Weights of a small mixture-of-experts language model, trained from scratch on English Wikipedia: 32 experts in each of 10 layers.
Below are experts of layer 6 (counted from 0) of a mixture-of-experts language model. Rows are named router (the router's row for the expert), down (a neuron's output weights, with its number) and show model dimensions 0-127. Each number is 500 + 25 x the weight over its row's rms, rounded and kept within 0 to 999. Numbers have three digits each.
Before each expert's rows: a language model's description of what the expert responds to. This comes from a sample of Wikipedia text that the model never trained on.

# expert 17
What it handles: Middle or ending pieces of personal and place names, often Spanish or Portuguese with accents, such as Maureen, Oliveira, Casual.
router:518552467480514522464537535467463495523479516499492494523508475522475487539466488479501528533519491460507476506498471488499470485519487456502504489487506493503500496496482478493524538449498499485526519497512512533529458509425475461481512487472532491522536534460498508476484483543549498485500486584511493511515534482520494454520483505521520534484491525470474516470466496511499509504476
down0:476466514468486482473522494519487475569497529456517482507499513495523493534475447492519469509527512524455511502559488505496433486512502491498520519496495524489528497513526441509488461502523527485464506513567503526520541505507474530454493497500484464512457491525492491501471460499517517487506474516497543522505502499501512468511501547457528490513472470521518494482482505534519516458498
down1:495520493493478520548492534512479481478534527496526449499524477499507506513509496515499495535501502529446522489486548493544555456520566493498503500503485503476528481508479505544497473530492509518490441505436500523474513499515511524467481526521495453503520495535484474529494468505474467479470507479454515489450479476510524521483531543509493484521516499475465520531500480471495518469480
down2:549520531472496479456505508496489484487471474504539485576449500504500500518489482543500475496506483496496535463494468514500528526504511425468494500476481516516503499506453477511477462504507547513509490517512485466447524494501490494496479490486499507475513521515456525471489513479460450497532459507497535471470511537469473490532506483504491479482536481496537496475492517475452500543502
down3:497550508531519488521456503503519505478486535478517540482556526534524477497469470508488502491506506483509473506517532487455506482478477497502536512519498488468486460463517474534496485511501558479530467486480523536444505455459493510499420503481479513446463536481472490511524511521510491495474536490506529516520496489469528493500461521484475516487536521484498464533504498489477491520482
down4:544512461486496492545507497521503484513492523487490488539530470465525508451524468480507518495547466509488489517494502510464481517458477498465508518571539522499527482513486527511481451543519470472511497488463493462518503490463487531470480513461506488490491485495446479484512484482485484465506470497485473469516561488510527505495528515496523523489509505476482541541489551520528524472523
down5:522501520476526521496494513501516484527550527520473499514501516477533480476513447468501479524469476501493495511505506466519496502483491466529504495503503509474497503524486560517525465515538495487527475520510500553465489510509495496483466544439450455490555515472504487518454476468472494490462523499477489515518492497531454473519489516506511530481492512497462533518550535516504456489445
down6:475514523518544519514532523486500515513470498488470514544506483533488524525487492487472491509523478511510507550514469492468504464508485469551572510511505536461513504489524491522470461499496500454462473491530514470517550457479506459540468517510515519509466535514506499506465540520540505531492478501491515523505483500485496457525534535505552530481486526521523485495469461495497479502531
down7:459500530514489516516496501476513496497533474490559498520488453491502476497496489502520541482485476512459468494497470494503506516540479490456482476503497571507517529527526449520485480538457500525530488450506534515476530504530518497500479431529495466500556509500513498496523483510503485493513483463528490505464479523500552506495517527517516514491478500550521450521475492460487476517524
down8:553520514501497520487503481506565500451493521464485500489496483478488472529481469488507486489460513472524504493490471454469519473487488460517496491526523488524462493450479473464492444509512511474519424514535495476460505511552485483521490509518495470490504484527462490495511472530492480497523516525489515470519495473541520477507526497476510460508536472499498545528541526537476526502507
down9:496526474517498484509445505508500446524522509505511505504498491499531465458492490491499566514484503531458509542475527494492541515488515509433502514484488472504472528476530509547481529516521486470490474455515475510477524467505507480518498532474434498507517504560533505538519496496476479439496489507470519499500503493514494494488493477485503488483508488484530520493506546468539496474438
down10:540523529534489506521476468517540548483475530497498494513505549493478489502500514517521531512538517458531515473494488502470470443512496472500509500527518524511503468442485501497486512542546466544458525480456469473501548529478529494471497489508505502450529542500486476509526470507467495499534508481495531481502483489505513481508477525451485511489533526516482492533497507534460512472468
down11:526507494496487497595521523487481468500467524479470501528448498462498476473448518511489489529544542487490495519525496499481469486480520469476464431466512520512465499511485505497501485515458524507498521490483481486542479477553489492508506520492496546540499508489522505487500508473532452529516478465508536511477526495498510543471558508483495490481480512499513522492537504487519475508489
down12:499493533512509490450514490482536476482500486493518536523520460492456509486476503533546470507499520527484473491479464482483494491482483507517486510512521448486503497506476460470442441476547550492534550453470534504501486485483507507529463480522555491477505455471502509484531498492500490475479520504526476469521502487496462503512508523489512479465489489494550501459463526481501527534489
down13:469522533536530480495453505516489535503523535470490484492514462569521509523514493488489487522524479505540485519506514520523486516555491493511473487535464526497490456523465502499514539457504497517481481491483481515495472512499483496528502470510456541570526512454492476521510478559466499546508546484517523486509492447499501495439515506532525505506491532500510500495507471492512508500503
down14:512490497471521464465540481538493488522499493485442512506494475501489492499485464508512521501434493485527486502480548495511559509472506525487515506490519516513458536503505531490539480518524503493504502470506514477485494500468539475511452470472535487522498484499556492523476499510505537506485509545512493454488501497428507511492479566529497480457505483528533504509479502548497508511553
down15:467488536510481513511528507502499457509463490501489586498481467540552525476528536465492494535510487518525505491511552491497527470507482512466494508495535519500490501502475510508498470505505513478477515536531497518508500522515483498510490506522522470487477519448534528505510542504571534522494518534535513564480491486549509502498532499484493500531505453455523525485463491491516474516506
down16:483475533523490506500513478533527520485520490522461508470461473486569548513530468506549485541491485513536534501510515488466459499542486481522492492495492537474450477486476497520485524515490514506539483469473483470531521521490491489505454528509472416492476463497485498504510508488512502460483480528481486532476484506486451497490491520453521504523537493505499473486456465500510499502498
down17:457494526498492485505500504535509503521533499424515493501484548488540500469514538510510502476500545523508537506486484505506437496485511503504498477494504529505549489537467506501502528484481452475495554492490469536510481528518533529494460488545486522508537504508476478507466527445492517530457479492499507511517526461505530524513466532546472505530479489491548503532477486498479517479479
down18:507535519508459470502516510467503491511512513499441464474497527543495526508480467440522462508491520519489505517480491475465488495493548450498521541521497488561527476496469498522475527462513497481475479482513531490489485473498472501474499459492440474505510489440494508457466503500510486469481513504497498508465527507532450518488512533510509476530495513535520516438535477496508502503496
down19:534522481509494539533505502456479469491499501525538534453487504514542489494467523537498463507507493518507572514483516523491486542525460521491508505517494531497522501493510505465522526517509502479544454472528468480524506501517486526487505532448549472514500518516482514521542482525475497480482523475471488490496476542503504466523494549476470467506522505497462475534516484533504468453468
down20:531516519469475482502580536493499466475465502465484494459494485492480481493505505531519514511522530465499512499519530450428524506488470467502510477521499473484453517531507530517484479489497533475481532513530491467498507456504495482560494519497459485508497520470510496505520558463501498455528532476516497491540472484509455489466498496481542505499467504507508467482495507475514506494469
down21:481513444476487536505453507445478459558556525474513485489468497497484499456490499457509463495486479460493538502485491522469496508458459501476528506508498519462483543511500509500493519527480478507503507461488502505498502489504547491495480504504522485496497506494481468537518517473516489510470505463512485548527447500476442492493510539489514525494496489518495543516517526558546522485489
down22:486535540560518464481447536525511528492540501502517486520477510494500505526471469483489519518496468483513507525496510494540526548504524472448513464531452481502529505517503469518530500471429456489453470484469508490523548502512472537461499531481472478493500492494502472468482502479487468501498502497485472502496493488484524502541532490497493444471463512492519506485532500518473509484482
down23:548487475471519497481520439469532473504512505523517497525548495504534545548497472519533508535466490460484471497503500495476551563507510548519493476496472505493563480500487520464462530511501501524469506486518522513484493496448504495536548518487518530534487513515506517467473512498511525483529489508486491513488486533476471497518495493473500484526506498505484447537527453532506508482500
down24:512469518491513503537482537485513475475451491483483481463516469487519490513517488473530542515482522463499535488473525486454473525487497471480484499482500511488480487487470493494518504494459575502533455509523480487495484522515485507475533493520492483483482508529513511465510522497436490505463532525527495465481511464506538512528543524510498504524509502510421499544471507529503490500437
down25:427482508509481476468494500489526484498471541494537457497499494520496467507544457488525496503504481483533508456510491515541485468521497492509502507489521461473506480532485518483500485457504555477494480507509528473513494471492531531498462529502554444514509464521494475548526530515552468454503515493492468491504492463502497492476479548481485493514502465517493532487516526511470549483498
down26:500434484478495517503483494506506488507428479511484481456534483542533502479470499457507503458546533480485519476506520540526504517479497502513541488504486476476469524449476518509503513487495509497532502509504484475505474505511513465529512508510467532457475543470496532466527491516463477513545507532550488495499549486513500495500500487474515534536521486528472514493448495500440482494493
down27:458496526476482499510531564489490517514498511466493456471502530559484485526509448537460502472491538541511525467496500542523508493510449540495508494481472518478502513496481468504510518486478466559475491525491489453513484480496501502445540456477484505497503503512491549511474517487480551497496486490540523517494520493516515525472462518496533498490450501470487488526525520519482498509507
down28:510520470484474512473499519531523493473521465522527516482514528507574509482511510452559476514521511481522481485463508475475509496501476542502470487526489510509506490503465486480463520469466501549519501515514512462519500471490492525533479490517442448517523524457467507505540504470512462479468522503490477513488474479575475492491492478466529516502501499526542503524502497515510527462515
down29:515556490470470515475544486484487527499473465476512459495520524530497517557510480518514527481472460493519462470485467521468515524537483532527502505504508472502505491506518520538481454524483504545495503508470480527508541516507485522500466459529523527474508475494492494529484500486504492481437510450476513538502513513523464491497477536535522517505492477491531519508461483549478476465538
down30:476488498509476516493552512538464511533533485471478534531489478548496505515496554485471498511492486497524450495516475504458502472521487479528484494493495532448508502547467469538475507483513538515456528525483472485491496475516491525474516489505486490501461511475493498538502483493517474503519462510508477502463444536526584502498484499486473496505500488471565528512493467473506512494495
down31:459503510483494524532524542519496547507504512460493491509461516495517463468503552525461521509466527456501480507480470485480506457533519526504517551535479530526494503486540512510520520516492517463472526507521475499506495488548521533528468526523526517526464532496481502515504523500485488544511487488514543487533527499478481463486484499516484477474518567522514476464455513531500498480461
down32:452525474524504488501489517515510530479483479523506492512498514523491498513479511510466459475464520498525529493488510530502493488474492532521531516469543489510489484487538541490489505464506524485467510479454489513517500505499505514476487517537486494434447475475443457571500557450512521489505485502517482482450503500498533468520469495518519530504496538542475465504471514454489501520489
down33:518522493481532543546457532500519502482524502497547496498476542502523486530460513535530470502488525502512473468498486568533533520478515534513528461483445517510456481493530521526497519532455495485523533492462506517471476489478479506499519504496515431460512527515468486504493482479487517476494472518495474522486503502527501509496506506490548509504519514488541489482476498523455504507560
down34:500493515468505453448483521529502526514512512505513508476558473529499508556466479514504473530485483464478465497533500469531426518427497515503497482511507471468484522500514494509536471508526523477511478503489484484512505558496484481482502559492523527487498477544536479540483492517487546515482523529482484519496481511483472471487477495444504512522532507498479497507513524504486508536510
down35:525493540507491523493509497509481476488545496505501507482513540505474496557458451501499459487474515531500454512523461445507478495475516462464522500485497497514466512479503519509495496500482583511530488475473502495458456521492535511501525519471480532524484511525470484482528502512504476515503494497470510471526517534514467523515550525518557545454513525481503506496510484508489478545516
down36:474479493473478512471505524494504511507502458487540497522492520545465477536512505522481551525480503458500457487485499473485475522468537482511473540449479491470514491504477521487568493470472510463528537530507479487492518481544489499517518508524525503519508521464480486550481527492493473459489489525525533495500448496505455498470514526528555515523503485452464496517484507517489526495524
down37:479492498474511529442522487476497462443524520551464492507522494528495491472505511518471489522487507533499522496519481511554529477512498495541496501499504484486475496520487485518503533446513544571489513503455495522449482527481498446535517478508514424532486508478519517480528476482540467495492464493536527474505496516503492496483509465510501521487536498523482497477469538502488488502515
down38:520498506534522495505469463521535504495502466490496461492489515530554499505497495492515465509437479522520514513496517487509488519491465498482499513514468509499522511506507521495481528538474515468472476442505558547481505495502571508424476512521514481512484553504498466522527470451525496509488495492532552512479474469493494484525489496485496491493486476500489457533508535532451492503524
down39:510501511469507483511479560475514558458469498498457549502479511489546487488521502481500496512503478493521510522473480475469493487492547502499456493487505463498529510456528480492479533508515495503517476427437499497468491506503461469503493480484509521500491527485528579490525522528512511473515499514514482509495518558508481490502532463486474482485534465520495498486514476519500535457515
down40:477507461470505500494455494504537525512502490534458481473463523447533542462503505468513492531557534520516526550496503516441489518497444483495484518480471503510488509553491479498472521527538506517526483484461511497484496508498473455495465537493514529508513477521526542553503501505536527496507510522521505503474523511473511528506511524496480510520479529486492517473545487499480496443493
down41:512509489503532501466506440514506477518487476517480533480462499502497502458492508494526499538583505481494468511502535466453465505441457502506528529493527482465461479492494493513526477507522513464529500511517475506505508541518500487572521480521475499504507538520499480524485510530525507533519483527494510522486504526548518504496562476474504480533534468508494495478477505484495489541474
down42:504549512527538469450463527475458498491527504481523482522466464520482501490466486516474551514551528497487492489481516506515483522492516502488473500481496477529490515469506517493476493451467461468464485483520486477488525523500522531488521487504529541454466541479525463499519452480508480505494519518520508510493501509477488490480487450470505542538491503535548492435498469525516524493505
down43:509490484502493514521485532479515471503441501477456475459509509509484506518495508533484504505533514502515514551506541462520448468467489482481487479466500526478545524494493540531494524494472529538515498471503462498489459441499520513505505495459480491501510490498452497474507545512508503455510548481497524462443515506515550472530539461487481522496465496480469528513475508522501517509517
down44:516505518507483499554525486465484486526526507495523513480512475488485493492523465515514528543510470484463531509486518500513510468495503549456537519542518494541509469536535513505517510505466461475433494527520483486499513520475503595473521536493504425496491500471524481476538469497501514521500495494496483500499503479523496525490491473505476515486494497500483543469520517440521498495490
down45:510516488479515492512514480518488504521506522451502479484540536491481497505498520522451493490495523504471507499499496534511538524536466512537473484498512458529506498479499528503483492497480514475404507540531551478501516452489547488470491502520500595478481508471501495501502436520493490523525484540520498520523542467497502483532501520504500464491501495477533497505519503505457505504515
down46:487503519565483528486499478512461498488503506513543510520488514461566484489488500505466509527500557526497479483522480501534473478532483495516504513484547516479513481495526516491507478502493514536514507505492430532470545501497459474516487519512527530469485516501505546504482502500511472525486461516449506484457502563476516461540504466473513514522527501540526517472512517497461480521508
down47:457534493527508499490507504465503533512455535483497531485510515482485487481518442529476461537476485489526479523460516514514508485489536534486487537540513528481483486514525545533521514500426488504517552473532474498474533504470497510494505494496496526501512491519472500509510504508447524515525468497489482495492483534510497523512495540520530493490421534504553515501510529516545490495524
down48:502538491494538481519513524498524530505498500478523527469546500467475479507499499479483531497486492476528480449514474502469522513501502477503481480478444516496472488498527505496461488471492522563521529482448492514504503506490542477531541474528495444501529467477507522480504544470512509518483506484513471501485536530496535511468500515517483475504461432445455470514465509514484496527519
down49:480463485494529506503521472491481495492469500489495472493468468488481515467539495528491485523488505491473505504526481495466468517504463555507477465489519515525496524504536474539511490521508518520491511502517517474534558513513511519508552540474450466521535506496503489539499508486497531516476474496531477472526511492498456458551526428469517486514485545544511496484445527512529475490519
down50:474502500499513524506540530483502452543474534461519458463476516466508501518444507483466476477531535505453454494508542463521496495533459503533476479523471492507492490519509536477487508502470493494477464529524530463479502468461550496512520500504494509470468515490519481536532500526497530444524507517513521472537499484487510510493501491511519481494498527520502481457480450501458466504514
down51:522475491514481481484467513466511516468530506513515466486539516511526493501521509490507439506502468464523528517457502549529506515463414519495506521518509495521504523515496528480532499482495505506530513516532510474549462488471513505503483506499480493519520559501482461479503516439439512513489507492494427486522511494488493482488498524510458549521492457489499537482512478487480494486506